{
  "n_layer": 12,
  "d_model": 512,
  "n_experts": 12,
  "experts_per_token": 1,
  "d_expert": 640,
  "d_shared_expert": 640,
  "activation": "swiglu",
  "moe_layers": [1, 2, 3, 4, 5, 6, 7, 8, 9, 10, 11],
  "router_score": "softmax",
  "normalize_top_k": false,
  "routed_scale": 3.46,
  "balance_loss": 0.000588,
  "balance_bias": true,
  "router_noise": 0.1,
  "init_std_router": 0.0204,
  "lr_router": 0.000553,
  "n_head": 3,
  "n_kv_head": 1,
  "head_dim": 128,
  "vocab_size": 22302,
  "norm": "rmsnorm",
  "norm_place": "pre",
  "norm_eps": 1e-06,
  "positions": "rope",
  "rope_base": 10000.0,
  "rope_fraction": 0.75,
  "qk_norm": false,
  "attn_scale": 0.0884,
  "tie_embeddings": false,
  "parallel_block": false,
  "extras": ["capped logits"],
  "init": "uniform",
  "init_std_qkv": 0.017,
  "init_std_o": 0.0,
  "init_std_up": 0.017,
  "init_std_down": 0.0,
  "optimizer": "adamw",
  "lr": 0.000671,
  "lr_mult_up": 0.856,
  "beta1": 0.9,
  "beta2": 0.98,
  "lr_head": 0.00609,
  "grad_clip": 2.0,
  "warmup_steps": 205,
  "schedule": "wsd",
  "decay_fraction": 0.899,
  "decay_shape": "linear",
  "final_lr_fraction": 0.05,
  "batch_tokens": [65536, 131072],
  "seq_len": 384,
  "doc_mask": true,
  "train_tokens": 1170000000,
  "steps": 12480,
  "dataset": "wikipedia_en"
}
Below are experts of layer 2 (counted from 0) of a mixture-of-experts language model. Rows are named router (the router's row for the expert), down (a neuron's output weights, with its number) and show model dimensions 192-255. Each number is 200 + 40 x the weight over its row's rms, rounded and kept within 0 to 999.
Before each expert's rows: "raises" lists some tokens whose logits its average output raises strongly, later layers aside. This comes from a sample of Wikipedia text that the model never trained on.

# expert 11
raises: "0", "3", "1", "2", "4", "6"
router,202,208,193,136,175,211,254,146,166,207,197,199,188,220,196,156,194,202,239,227,213,170,232,243,209,255,183,208,223,233,255,148,188,274,283,212,229,259,184,263,169,159,171,196,264,211,224,154,159,149,178,205,252,232,190,209,205,215,201,133,115,204,232,212
down0,138,179,244,229,193,231,225,128,146,218,222,233,194,125,193,193,230,190,206,150,183,120,222,191,178,224,210,181,153,167,164,235,187,171,208,200,141,306,216,237,164,195,174,169,230,253,232,140,220,238,161,173,138,231,116,196,154,154,198,261,249,135,233,241
down1,133,184,244,283,307,210,190,226,200,158,154,202,199,193,191,236,166,233,171,193,184,252,243,171,163,286,183,194,208,168,232,230,150,230,240,156,155,198,134,222,156,155,164,247,132,215,222,219,230,225,134,262,139,120,167,217,264,194,212,225,223,277,202,273
down2,172,165,251,222,277,217,186,202,268,191,266,119,170,263,213,231,185,189,273,248,155,155,210,241,196,182,164,218,197,218,159,141,172,222,155,216,177,217,200,276,177,178,229,180,224,236,146,216,214,259,198,159,169,171,175,214,217,210,171,217,167,145,232,325
down3,251,190,121,252,263,159,227,168,207,179,175,182,222,235,134,142,207,169,230,193,201,164,185,143,136,178,211,223,138,178,262,212,158,200,111,160,206,242,158,161,187,154,91,162,188,220,235,176,225,279,229,220,256,206,242,226,220,211,188,245,257,182,138,221
down4,165,205,190,182,174,181,206,169,187,216,200,190,215,139,237,226,153,181,191,190,150,256,220,190,258,240,177,207,187,271,254,210,141,126,285,211,249,149,207,196,189,219,221,167,129,205,163,207,230,186,191,224,171,224,182,187,83,161,196,126,185,209,233,196
down5,211,227,273,197,201,212,321,59,225,214,197,258,144,183,229,297,195,213,197,159,180,180,191,169,253,172,102,215,220,217,198,253,248,125,180,191,157,165,260,226,211,264,140,156,252,161,119,159,182,204,214,179,200,116,115,181,209,205,200,195,235,186,178,229
down6,215,194,238,185,233,223,157,220,257,252,131,183,154,194,249,208,134,196,197,221,157,249,184,222,234,202,224,263,195,136,281,196,174,251,283,250,152,190,222,194,243,270,189,227,242,196,277,145,222,225,227,288,166,256,214,213,202,226,155,151,233,195,151,167
down7,235,204,218,158,204,220,163,137,151,241,249,228,182,227,229,265,207,224,254,259,172,247,135,219,181,176,158,166,219,114,289,213,207,185,238,234,281,201,209,143,213,197,129,197,232,239,258,209,188,186,198,167,183,272,139,149,244,239,183,229,175,193,217,267
down8,190,201,184,195,256,207,238,194,200,172,255,198,203,200,188,203,214,215,151,254,195,242,200,231,134,265,155,164,226,158,271,213,177,345,252,158,197,147,144,242,240,161,191,161,215,151,285,176,210,176,161,118,142,133,139,134,171,141,197,221,235,205,184,131
down9,164,188,214,294,206,226,231,205,162,281,208,196,237,216,186,259,202,201,252,232,166,182,189,240,156,224,211,194,187,179,187,221,155,163,189,163,259,246,164,257,192,153,180,226,141,242,174,216,247,233,238,197,175,264,176,246,210,172,115,213,291,189,238,169
down10,253,269,233,221,232,172,206,186,223,147,247,242,241,211,195,242,154,189,248,188,182,157,91,248,248,155,198,182,125,179,193,241,245,187,206,154,237,240,220,230,228,232,286,261,187,178,171,295,192,223,248,215,309,154,202,233,261,199,233,212,178,231,219,149
down11,210,183,154,237,177,290,278,273,217,208,178,241,191,113,238,194,283,266,218,171,252,172,152,231,226,155,175,223,184,269,140,250,140,188,232,208,168,202,131,251,204,224,256,194,183,276,169,278,235,154,178,212,159,185,260,284,211,176,188,229,185,174,282,267
down12,171,229,207,239,184,224,282,136,172,223,181,201,211,191,168,214,167,140,179,233,238,262,226,190,189,258,234,198,215,195,154,163,234,209,219,204,213,207,228,165,194,212,225,250,242,203,226,192,206,136,189,205,157,258,282,232,172,144,204,144,194,212,158,188
down13,192,168,159,233,172,229,198,170,153,245,167,171,134,162,251,143,254,214,162,246,289,237,170,149,210,180,201,201,194,155,214,196,169,232,220,151,202,176,157,157,138,187,181,218,170,203,176,192,232,175,142,225,256,251,233,195,178,234,150,218,210,184,192,139
down14,235,96,197,227,188,276,257,196,242,261,118,137,132,255,158,193,217,185,295,203,202,243,166,168,222,200,244,217,234,220,173,253,172,180,204,196,231,202,173,165,209,168,246,240,213,251,210,195,207,224,197,200,244,197,259,157,221,223,271,292,215,155,207,211
down15,208,153,158,250,129,191,296,229,228,214,231,136,169,211,224,186,243,205,181,206,210,199,185,226,289,287,220,241,175,194,123,211,219,192,155,124,212,193,125,230,135,147,200,189,197,234,148,261,225,150,160,249,235,265,168,214,155,174,163,228,267,205,215,221
down16,192,194,246,243,233,173,202,202,219,223,142,230,250,213,126,161,208,202,196,218,202,237,219,248,199,173,179,123,255,214,231,221,281,180,167,218,215,194,198,175,209,150,146,220,210,221,264,172,173,264,206,160,189,152,236,204,234,212,277,181,205,230,245,151
down17,247,192,218,212,213,235,241,225,291,222,68,179,238,194,146,179,203,218,142,190,150,194,199,222,150,274,201,269,199,141,177,217,254,215,174,156,154,217,214,220,194,174,149,203,234,160,250,162,225,174,193,225,137,190,257,157,185,222,182,216,237,243,255,150
down18,231,177,174,215,131,100,121,306,200,146,233,139,199,140,227,174,150,216,174,186,215,140,225,153,217,175,213,265,180,216,197,193,181,120,175,167,198,220,136,209,217,233,247,122,194,221,211,278,241,251,143,202,257,167,176,202,203,166,261,177,182,214,168,213
down19,126,274,171,227,190,258,155,232,130,254,209,294,235,214,266,223,183,219,231,182,185,226,208,201,188,228,235,191,210,216,227,282,141,174,185,213,205,278,207,197,181,96,202,194,226,213,166,190,202,131,235,186,209,193,248,176,191,187,179,124,182,177,200,219
down20,137,178,213,157,199,271,192,173,205,150,140,228,150,188,191,153,172,203,193,234,231,277,163,200,251,300,225,255,183,246,198,208,293,229,232,158,155,227,246,177,124,155,164,209,154,167,233,189,191,290,219,222,230,229,218,224,237,211,221,246,198,197,124,277
down21,182,152,116,144,204,182,233,189,202,198,205,184,148,157,207,205,221,180,159,177,223,196,148,164,160,214,169,159,267,209,225,249,147,284,200,232,216,229,165,176,286,173,205,183,194,127,184,136,164,255,237,176,228,221,193,166,144,184,218,237,177,195,196,191
down22,205,244,234,184,131,255,241,193,150,187,166,219,118,155,205,127,190,222,203,114,241,179,156,201,253,156,257,224,216,218,274,197,171,261,179,208,169,248,277,183,239,228,193,180,194,218,247,195,263,192,157,246,183,165,193,215,110,201,196,248,225,166,116,180
down23,188,238,199,139,190,178,182,195,177,237,218,221,225,208,193,118,232,209,205,248,198,225,229,195,229,206,212,180,185,246,230,188,190,144,240,175,193,159,236,163,171,183,227,162,150,177,129,201,232,242,192,257,214,157,131,198,226,125,202,204,151,154,224,265
down24,236,271,228,184,271,212,178,150,214,148,245,216,242,141,232,213,236,162,202,226,210,152,213,187,234,226,226,187,145,180,234,145,147,170,211,229,222,174,139,236,162,110,263,217,163,221,181,205,190,182,240,175,171,168,257,205,203,245,189,225,155,185,177,168

# expert 8
raises: ",", " and", ".", " (", " in", " of"
router,175,195,235,252,184,132,247,177,231,210,162,199,162,194,188,193,143,306,219,219,117,130,232,152,239,242,219,130,172,163,244,114,234,215,206,140,190,206,173,270,162,167,144,142,160,199,227,166,197,132,226,203,274,180,223,218,144,183,177,191,151,168,224,223
down0,197,164,184,246,115,211,239,200,183,235,218,156,209,297,234,222,173,202,211,243,251,232,149,201,198,212,198,157,207,204,194,149,208,179,100,238,141,113,165,260,260,174,184,230,243,193,121,201,193,229,182,206,178,225,119,172,143,161,221,208,241,208,151,239
down1,236,167,217,268,145,257,198,188,256,136,148,244,202,140,158,273,187,252,162,185,184,221,211,222,238,154,228,307,128,252,230,209,179,125,292,195,158,263,295,267,157,218,259,210,225,210,271,230,179,173,129,166,214,170,178,187,176,270,166,199,245,245,135,235
down2,206,161,181,198,278,147,216,246,209,154,163,168,236,182,167,180,172,253,175,230,146,150,141,179,138,135,245,225,210,188,234,172,266,160,156,200,228,190,195,195,256,192,177,140,285,251,201,268,191,152,226,226,220,140,175,173,134,202,188,139,286,130,167,238
down3,188,236,137,212,138,242,149,151,211,274,171,205,158,136,169,217,253,127,206,221,216,186,190,133,205,269,301,215,259,233,161,241,190,199,126,227,253,207,167,258,246,182,159,172,149,249,139,223,258,255,238,220,134,205,153,166,265,165,273,254,234,222,195,253
down4,118,149,145,175,214,187,194,234,209,153,153,207,173,227,274,196,168,223,158,216,141,279,232,271,203,261,152,257,166,247,150,144,184,218,132,218,177,248,253,242,167,180,218,130,213,142,176,205,216,220,170,241,220,182,184,205,238,279,230,163,126,144,193,208
down5,186,201,151,197,186,158,200,144,223,196,172,226,154,203,201,225,233,191,155,278,204,222,208,196,150,205,263,203,175,258,161,267,206,191,178,214,243,175,273,84,234,183,232,248,176,227,190,186,145,198,209,161,217,214,221,236,151,208,206,197,204,159,254,107
down6,101,211,139,194,160,213,263,163,190,198,215,247,221,228,282,189,189,198,236,204,208,184,248,225,165,192,163,148,110,172,195,303,157,183,236,228,214,213,177,234,234,223,243,167,218,158,252,189,206,149,170,249,117,192,212,187,185,240,174,111,162,198,130,287
down7,202,222,227,206,193,111,225,127,183,205,194,224,138,103,190,207,194,230,198,187,165,174,200,240,207,161,169,240,248,157,189,131,178,221,231,239,214,241,205,176,161,154,258,213,203,209,209,131,205,207,169,175,256,156,232,177,196,149,199,265,209,183,177,245
down8,222,175,230,229,193,143,174,189,237,227,210,152,175,166,252,271,133,242,181,242,143,185,246,208,269,151,205,251,177,156,212,187,224,225,217,180,244,169,211,205,187,211,253,194,120,214,180,185,205,170,235,241,228,182,182,197,121,301,210,231,222,264,164,196
down9,128,204,209,195,221,132,127,141,204,140,89,213,128,182,175,189,205,170,203,195,206,201,212,286,175,140,108,138,200,191,218,189,211,289,214,185,219,194,175,160,151,177,208,191,204,195,230,220,251,211,170,205,258,210,256,161,161,244,191,194,172,181,217,180
down10,193,184,150,299,184,257,133,129,212,171,145,199,205,163,149,207,201,181,191,239,157,130,183,155,225,279,224,231,230,178,265,123,163,104,218,130,230,189,193,229,165,195,238,227,197,190,276,211,180,223,167,192,184,215,269,204,196,292,204,134,233,185,159,189
down11,196,179,152,219,186,161,210,221,115,179,228,230,189,259,205,192,180,175,213,211,201,209,192,258,187,227,119,198,165,231,227,220,153,132,234,281,180,130,201,221,212,170,187,187,218,213,178,188,273,248,238,223,258,147,152,127,231,152,217,210,145,185,239,208
down12,253,175,280,197,216,184,249,192,125,245,218,165,244,223,155,220,204,243,201,216,207,201,194,197,205,194,204,182,236,203,179,160,222,254,142,243,150,238,231,167,227,167,174,169,183,176,135,194,177,219,201,164,173,192,118,172,245,172,209,279,254,272,236,168
down13,140,279,147,165,264,189,213,181,220,239,181,212,201,250,235,149,182,180,220,122,225,154,214,199,139,200,172,224,255,205,233,176,238,235,267,227,219,169,141,178,199,182,184,148,174,206,253,281,173,229,245,198,150,232,162,221,166,201,224,209,184,226,210,178
down14,202,217,180,240,221,235,263,168,156,210,231,250,260,195,248,208,179,151,191,173,224,244,221,173,275,186,110,108,224,233,155,226,227,229,222,194,187,170,178,175,206,216,210,208,217,220,171,170,241,119,224,127,189,268,149,245,195,171,231,123,175,199,201,254
down15,218,214,155,180,251,208,193,183,111,199,179,217,201,206,294,195,187,182,188,218,168,170,206,144,195,170,230,189,249,252,174,267,187,219,214,135,281,206,154,246,236,199,150,236,224,283,229,136,177,215,128,169,242,224,160,157,200,144,209,229,145,199,256,271
down16,132,188,206,280,201,323,168,201,173,202,212,221,223,208,214,153,229,167,234,213,207,192,182,236,200,180,140,236,271,194,206,284,194,207,239,233,177,181,221,122,127,164,169,201,173,285,81,121,224,226,225,241,153,223,228,206,190,183,155,199,213,226,138,278
down17,184,233,158,218,203,73,257,237,140,169,189,210,195,181,210,192,215,268,194,204,146,146,145,225,141,246,233,187,110,147,264,203,165,151,277,216,161,237,147,244,278,238,140,199,172,136,233,239,161,161,247,141,215,190,159,197,238,229,239,135,176,245,259,277
down18,210,137,134,190,227,322,211,196,212,225,209,166,250,254,163,120,163,152,185,230,243,190,150,203,215,214,196,189,182,249,214,206,190,196,224,254,140,232,214,198,271,244,184,231,147,214,276,189,151,177,234,265,220,157,122,161,214,167,233,161,160,214,213,229
down19,136,149,164,229,144,210,152,64,191,198,179,190,186,227,266,211,271,116,181,226,191,284,217,215,174,159,152,232,180,225,211,204,154,178,216,177,208,201,272,132,178,154,246,213,276,149,210,125,156,193,249,232,260,237,280,147,312,232,165,198,148,170,167,209
down20,212,260,209,148,192,167,248,127,191,294,245,162,145,273,114,226,153,215,207,231,212,239,227,223,175,212,201,198,240,231,204,165,139,230,112,189,222,234,217,244,228,185,170,205,282,200,140,166,193,243,201,183,175,235,125,179,180,200,228,224,217,243,166,240
down21,206,112,245,200,149,92,252,212,190,136,207,261,206,155,93,224,239,258,237,214,225,150,219,155,131,204,191,258,252,229,201,218,216,196,180,210,205,239,224,179,236,243,178,177,281,185,174,260,243,219,193,122,183,219,247,208,158,256,185,196,278,242,190,145
down22,114,195,214,217,199,212,197,254,154,206,174,221,155,189,228,263,205,226,204,136,267,160,165,185,183,247,259,157,199,254,177,165,204,240,248,292,197,216,112,181,215,222,139,181,96,208,147,248,154,177,178,200,144,187,212,190,164,189,140,248,123,241,273,201
down23,244,156,214,224,191,180,203,121,235,231,210,198,242,187,245,162,215,198,233,220,222,148,192,140,191,128,107,238,208,137,192,161,207,175,228,169,161,170,189,152,163,177,194,184,224,230,170,172,177,189,194,184,209,189,158,172,148,212,161,183,223,255,177,126
down24,179,304,295,214,133,237,279,179,137,202,188,179,241,206,164,194,215,191,224,135,270,143,175,203,137,200,180,228,203,202,218,280,130,239,153,197,252,139,202,170,194,201,170,160,216,290,198,217,201,189,212,189,240,244,237,214,140,169,246,241,266,171,127,181

# expert 6
raises: " |\n", " |", "–", " m", "-", " ("
router,163,252,221,257,112,258,185,189,149,196,164,171,247,192,206,206,233,211,221,354,254,295,206,197,162,149,322,211,235,205,276,210,230,201,182,173,224,199,194,202,224,194,130,279,192,267,291,153,153,188,196,184,216,194,210,231,205,274,177,224,191,260,291,162
down0,232,179,237,168,233,131,195,202,222,242,169,260,283,165,184,280,219,156,205,187,217,196,230,224,141,268,232,160,197,230,127,188,211,163,182,172,176,168,180,225,208,160,230,199,309,211,115,242,170,225,120,86,182,256,216,249,224,233,163,196,172,235,179,211
down1,301,220,221,202,112,187,189,225,183,167,137,226,160,206,213,217,164,152,250,135,180,240,191,217,182,176,220,254,237,176,241,185,217,153,127,217,253,175,211,204,202,248,217,199,219,195,102,207,191,216,245,132,157,271,184,191,221,173,260,196,181,204,204,144
down2,185,180,120,159,232,151,195,227,239,296,239,252,154,214,212,158,246,253,277,168,211,206,210,252,122,179,230,223,187,254,202,212,188,174,220,208,184,207,183,146,179,184,222,259,239,222,210,287,213,277,169,229,151,247,185,146,193,171,205,211,229,191,171,122
down3,254,158,161,219,143,234,122,263,172,161,247,204,204,113,206,204,276,76,210,206,180,119,155,240,230,195,192,155,238,187,241,180,172,252,233,244,218,167,199,236,203,279,254,235,241,244,246,184,216,214,243,219,144,222,160,122,198,205,185,182,180,243,151,157
down4,185,163,213,100,222,221,238,224,340,216,114,164,137,236,180,269,237,225,191,155,213,234,166,230,225,205,203,230,252,234,208,201,166,221,163,253,228,235,218,164,211,190,125,176,254,200,229,196,222,186,233,265,198,293,186,125,213,258,237,209,249,127,229,244
down5,193,182,182,214,166,140,227,159,180,168,133,198,191,250,192,222,225,190,206,216,232,226,199,234,155,207,168,156,203,145,220,199,244,189,180,192,225,185,219,270,191,238,261,207,252,232,159,156,168,182,234,257,171,157,198,176,140,214,230,203,220,166,215,241
down6,170,214,147,197,155,198,150,183,226,185,186,198,155,173,161,164,221,204,180,280,205,230,196,155,165,122,232,144,293,173,217,145,232,192,212,182,241,222,128,203,180,196,176,185,202,188,295,97,189,245,186,200,155,207,131,175,193,174,203,281,258,290,271,268
down7,220,205,122,191,212,241,230,211,144,150,208,172,229,185,215,215,151,228,206,130,260,245,234,185,163,152,178,179,211,294,175,170,247,214,247,196,256,129,210,191,136,236,201,253,190,207,179,169,198,239,206,137,184,210,228,192,174,177,243,196,196,124,169,199
down8,244,210,218,185,189,262,177,215,134,223,224,279,294,258,161,214,197,225,202,193,155,209,185,167,160,162,229,207,193,223,201,211,120,179,231,260,204,212,184,249,162,257,171,183,162,222,229,134,166,93,284,160,239,145,241,205,234,110,169,266,193,224,215,228
down9,191,210,134,124,264,186,171,182,207,166,236,156,200,158,165,187,239,193,176,148,239,172,225,251,234,160,281,117,197,204,232,131,262,311,275,177,194,176,188,234,195,207,207,180,210,232,215,283,217,170,190,265,221,197,141,185,237,179,166,220,158,257,209,241
down10,248,182,125,257,184,196,249,286,243,264,292,178,164,198,230,137,218,177,229,148,233,193,213,182,245,282,197,204,162,186,101,201,238,198,245,202,247,195,238,253,227,212,206,164,149,213,195,192,195,223,214,172,250,199,171,191,228,221,124,212,197,219,147,211
down11,261,143,249,241,273,146,211,184,200,218,127,180,274,256,267,209,158,218,227,232,162,155,168,157,261,187,167,230,172,226,172,253,78,203,190,185,169,193,191,179,190,243,154,235,214,182,170,190,169,192,168,236,172,245,164,206,210,219,220,202,222,147,201,138
down12,161,119,174,283,166,189,184,186,115,168,197,165,240,247,140,225,201,225,211,205,168,181,195,221,176,214,204,230,199,212,262,142,123,188,303,191,213,136,184,231,249,175,210,189,132,207,234,209,232,188,251,276,217,295,140,157,192,201,197,195,221,198,208,175
down13,172,154,173,224,222,269,214,225,201,173,218,271,235,161,157,148,180,190,198,175,168,188,162,231,283,192,221,176,194,211,225,218,193,191,220,227,139,247,176,177,242,185,174,146,191,281,196,192,187,133,199,246,204,188,155,180,156,251,149,145,154,288,211,207
down14,198,227,214,248,221,122,263,215,145,228,220,153,341,254,258,159,177,137,193,204,187,177,237,225,217,190,288,184,251,213,248,151,177,159,215,191,138,231,188,229,235,214,227,156,197,192,232,238,145,154,225,260,170,174,117,173,202,186,208,152,207,110,236,230
down15,219,135,207,194,185,255,215,203,190,198,217,260,240,211,185,233,182,188,209,220,121,198,210,233,189,268,212,211,194,242,184,153,107,197,201,213,175,178,204,242,251,176,174,139,202,266,101,205,223,167,283,235,201,138,289,199,174,231,211,198,184,187,131,194
down16,236,259,211,234,169,237,192,160,270,243,139,163,221,191,192,242,290,219,299,224,153,196,179,93,192,212,183,191,251,178,202,186,189,304,167,219,194,252,185,215,180,197,204,169,243,150,190,221,177,153,182,204,219,208,115,222,240,212,205,168,223,228,163,229
down17,192,209,222,190,120,187,267,225,184,204,189,209,222,164,133,206,249,215,147,227,187,193,177,179,170,215,179,188,168,200,222,228,96,261,201,191,235,274,175,219,219,219,108,211,208,158,133,234,226,176,125,238,245,214,226,175,239,209,192,204,188,198,187,243
down18,162,210,148,166,181,232,140,253,164,265,188,287,226,195,246,172,221,196,226,225,152,188,205,202,156,214,189,170,183,243,202,278,227,277,278,174,148,132,166,183,199,143,122,211,137,165,205,193,194,231,202,181,240,229,208,242,202,180,225,144,209,241,199,149
down19,191,246,223,228,197,195,206,174,218,263,243,257,202,210,238,211,128,198,181,160,210,190,164,181,256,285,177,189,243,261,217,165,191,224,177,161,268,138,215,191,225,231,272,180,205,172,154,231,269,216,72,115,253,194,181,217,245,178,192,231,217,148,229,230
down20,203,166,263,180,202,267,183,221,242,149,234,194,221,248,147,254,159,204,150,208,283,212,180,201,229,148,206,127,202,215,173,246,174,153,207,267,162,190,173,201,124,210,172,175,209,258,181,198,266,252,209,222,258,225,184,198,197,154,211,156,202,214,235,172
down21,264,154,162,214,235,273,234,259,184,269,185,207,210,212,210,175,221,249,116,182,145,166,160,173,217,188,174,258,230,237,236,241,157,314,199,243,240,167,163,191,187,159,154,236,199,129,214,219,219,137,189,211,204,183,250,216,232,201,262,191,173,197,183,221
down22,210,188,182,178,264,162,111,136,184,186,155,214,186,186,158,134,301,194,185,128,223,204,184,199,180,207,144,148,191,179,290,217,156,250,206,114,245,230,182,207,234,181,208,183,227,185,183,206,186,245,187,207,170,215,216,161,277,152,239,193,266,208,202,79
down23,241,194,204,234,285,198,163,246,215,159,214,315,170,180,187,166,156,216,137,150,205,180,103,221,202,194,211,155,166,152,231,253,197,164,221,228,112,147,204,141,167,205,256,211,224,170,195,250,217,177,212,195,208,219,187,213,231,206,242,129,189,203,227,215
down24,237,142,147,118,278,197,160,245,211,276,191,238,194,196,155,174,299,223,200,209,169,223,167,185,183,225,283,149,145,163,164,201,253,209,173,230,168,172,188,265,188,163,166,198,177,265,163,188,136,188,120,193,173,222,173,214,161,223,191,172,181,221,224,214

# expert 7
raises: ").", "),", ".", "–", ","
router,155,224,214,191,186,197,185,184,130,219,184,183,229,189,155,227,250,71,129,173,244,274,135,135,186,176,223,161,208,175,180,314,240,246,197,226,222,243,189,170,225,186,175,214,179,150,160,184,189,181,147,152,210,281,247,242,168,215,214,297,148,169,243,235
down0,199,183,227,252,207,225,214,137,182,303,145,226,172,203,226,235,214,210,224,201,155,162,255,225,212,159,233,233,175,217,216,263,158,159,197,171,246,199,205,248,203,95,203,168,193,232,150,210,228,169,195,225,200,181,178,251,144,191,238,214,229,215,242,350
down1,152,148,252,168,212,185,188,203,185,180,203,150,245,152,236,220,207,237,210,202,216,220,162,182,208,188,236,139,172,180,184,216,143,239,247,212,222,189,244,243,169,209,197,228,202,304,191,289,291,226,208,223,216,224,226,189,182,210,195,226,224,222,209,240
down2,195,191,218,148,243,142,223,185,173,242,187,264,195,265,241,219,208,174,183,228,157,119,208,181,272,170,278,176,179,130,201,164,195,180,191,183,167,221,232,174,237,157,184,189,190,209,169,202,142,239,257,259,105,202,141,139,220,219,172,202,241,182,204,217
down3,231,252,224,138,158,266,192,187,164,191,167,205,209,158,194,155,234,203,277,213,208,190,226,158,205,239,221,187,216,169,231,175,187,153,244,245,221,172,223,147,199,175,226,146,204,186,279,236,219,217,220,221,241,152,273,191,214,215,254,174,207,204,186,184
down4,197,242,214,159,174,252,188,294,187,233,189,143,187,186,170,182,182,202,205,196,164,218,166,136,220,155,260,190,210,180,179,211,198,177,179,248,182,228,226,290,209,145,191,245,175,162,227,197,158,181,260,151,145,212,143,129,234,195,131,232,283,206,202,179
down5,240,188,206,219,262,237,243,185,185,253,178,166,178,213,210,161,200,182,243,211,195,151,279,193,187,190,244,216,149,179,168,193,183,196,222,176,216,199,158,173,213,185,136,220,193,237,199,273,198,229,148,162,189,201,210,205,147,254,227,139,253,171,174,195
down6,201,172,254,167,225,200,178,197,225,284,221,140,259,247,202,167,214,252,216,191,294,184,188,208,257,263,255,293,213,190,214,166,170,164,168,176,191,162,177,103,182,186,173,233,241,187,207,133,252,283,215,227,208,192,221,188,238,189,227,140,234,243,191,145
down7,170,161,191,154,136,181,208,214,181,201,230,154,234,278,245,169,196,240,192,189,174,195,175,195,182,190,174,251,215,146,243,155,199,141,231,169,128,216,157,209,208,214,205,220,251,234,236,172,228,116,198,263,197,215,208,166,184,184,169,217,215,192,223,174
down8,197,217,226,169,244,177,183,169,297,177,206,269,216,202,199,208,205,212,239,221,220,199,188,223,174,217,178,187,180,148,177,224,252,189,207,208,246,210,142,90,192,187,207,161,213,198,243,151,253,215,262,175,236,244,146,238,160,146,174,261,207,249,131,271
down9,265,178,223,200,233,202,188,230,167,175,188,221,170,298,294,211,245,240,165,221,261,183,181,148,214,163,169,224,147,335,167,208,184,228,241,134,196,210,215,212,231,205,215,284,218,131,172,155,187,214,206,187,201,199,237,186,197,254,221,209,184,216,158,162
down10,237,232,201,177,111,155,182,165,182,212,174,196,143,235,199,224,232,221,169,108,121,226,156,213,242,223,176,222,212,197,177,277,230,190,187,268,266,232,199,182,208,179,158,181,209,257,133,170,193,137,231,191,178,178,171,164,228,191,224,245,198,196,235,126
down11,177,234,175,204,176,214,202,192,148,195,319,188,185,176,272,221,217,96,245,268,182,141,189,254,148,147,158,186,177,173,234,228,275,181,227,250,228,175,198,234,244,224,170,184,224,182,164,215,183,202,145,182,221,189,191,160,234,212,266,227,184,138,169,193
down12,133,166,185,216,204,189,183,224,256,261,142,173,200,244,203,276,229,195,193,235,150,219,231,178,178,219,242,209,166,243,204,180,175,148,196,206,244,204,235,183,141,166,257,262,192,257,239,214,127,207,238,116,250,133,201,169,172,205,147,178,215,229,153,248
down13,209,208,207,166,155,221,217,220,158,274,208,294,150,175,222,282,197,163,153,220,152,264,166,181,194,190,199,160,133,207,195,257,175,176,225,143,192,219,203,178,178,219,156,269,298,193,256,130,202,235,226,200,217,227,227,155,222,190,183,137,151,217,165,205
down14,248,136,159,177,188,195,179,235,204,270,174,167,145,176,217,191,140,269,129,217,235,184,198,175,191,223,253,183,187,243,128,223,215,243,195,125,151,221,146,225,214,245,227,180,190,228,206,148,242,161,191,238,181,275,154,220,241,238,114,185,133,231,239,306
down15,169,166,171,204,197,208,192,217,215,169,225,240,222,227,192,215,242,238,216,146,180,178,136,176,171,217,271,128,190,236,247,200,149,227,207,219,193,203,165,235,157,235,222,247,161,204,136,265,238,208,182,188,184,130,199,238,192,177,212,220,140,171,270,254
down16,221,186,165,170,181,120,187,216,223,145,156,181,245,243,196,188,187,222,141,219,182,201,127,207,162,271,246,147,178,161,274,239,171,162,197,139,211,197,236,161,192,193,204,174,264,224,218,223,223,188,142,153,204,276,182,139,215,172,249,206,180,181,180,143
down17,200,173,157,150,179,200,244,159,160,238,213,211,252,218,256,152,230,242,175,173,166,202,218,252,211,193,189,191,194,174,203,194,200,256,170,148,179,149,203,299,187,214,145,242,199,177,166,158,213,142,246,240,157,152,203,159,252,191,145,191,186,136,279,234
down18,249,190,186,130,230,218,291,210,216,185,247,131,233,226,172,154,165,152,149,174,194,251,125,171,185,245,172,229,164,169,307,237,187,231,165,256,202,266,249,136,182,196,157,194,149,197,217,179,152,223,193,179,181,254,246,205,204,295,293,145,258,218,197,195
down19,275,219,217,189,136,177,221,193,213,223,224,202,172,192,199,226,275,197,161,224,226,194,231,201,199,169,209,249,202,249,249,208,188,191,157,223,221,151,173,212,198,232,229,216,210,193,195,266,220,227,158,238,260,135,175,254,254,195,138,200,215,205,165,250
down20,216,182,184,223,207,257,178,166,195,159,215,157,233,143,220,194,243,220,251,235,187,233,197,263,221,237,169,104,149,175,210,219,228,142,220,244,187,237,160,235,191,221,179,227,171,269,238,205,231,216,204,218,200,180,153,250,162,193,137,231,121,218,301,247
down21,182,228,194,201,230,174,161,219,186,197,229,154,167,203,205,239,268,237,198,260,229,192,190,251,186,207,216,169,189,238,206,243,173,233,169,242,232,170,185,243,244,203,159,172,230,221,253,305,150,201,214,144,153,140,158,150,134,119,214,112,237,147,184,158
down22,157,243,196,213,169,254,181,256,210,158,201,171,177,154,175,210,175,179,186,137,230,196,199,216,213,170,201,230,230,228,150,269,99,208,199,206,172,149,192,225,206,127,170,248,263,171,270,243,193,218,212,195,138,260,168,245,147,142,259,133,143,200,169,197
down23,231,198,217,186,230,157,215,228,174,186,241,277,198,141,192,254,192,169,175,180,259,147,244,180,222,230,172,207,127,260,151,156,191,168,180,226,234,200,226,171,210,166,173,198,210,229,215,232,217,185,148,204,293,206,163,179,232,103,199,210,228,242,273,242
down24,246,245,206,223,231,215,158,266,260,170,154,208,166,145,215,219,217,253,102,161,211,269,155,238,178,240,238,147,163,244,187,201,212,232,132,224,192,194,247,188,210,193,180,170,260,177,208,216,171,175,183,229,170,148,241,204,219,197,218,142,279,267,218,151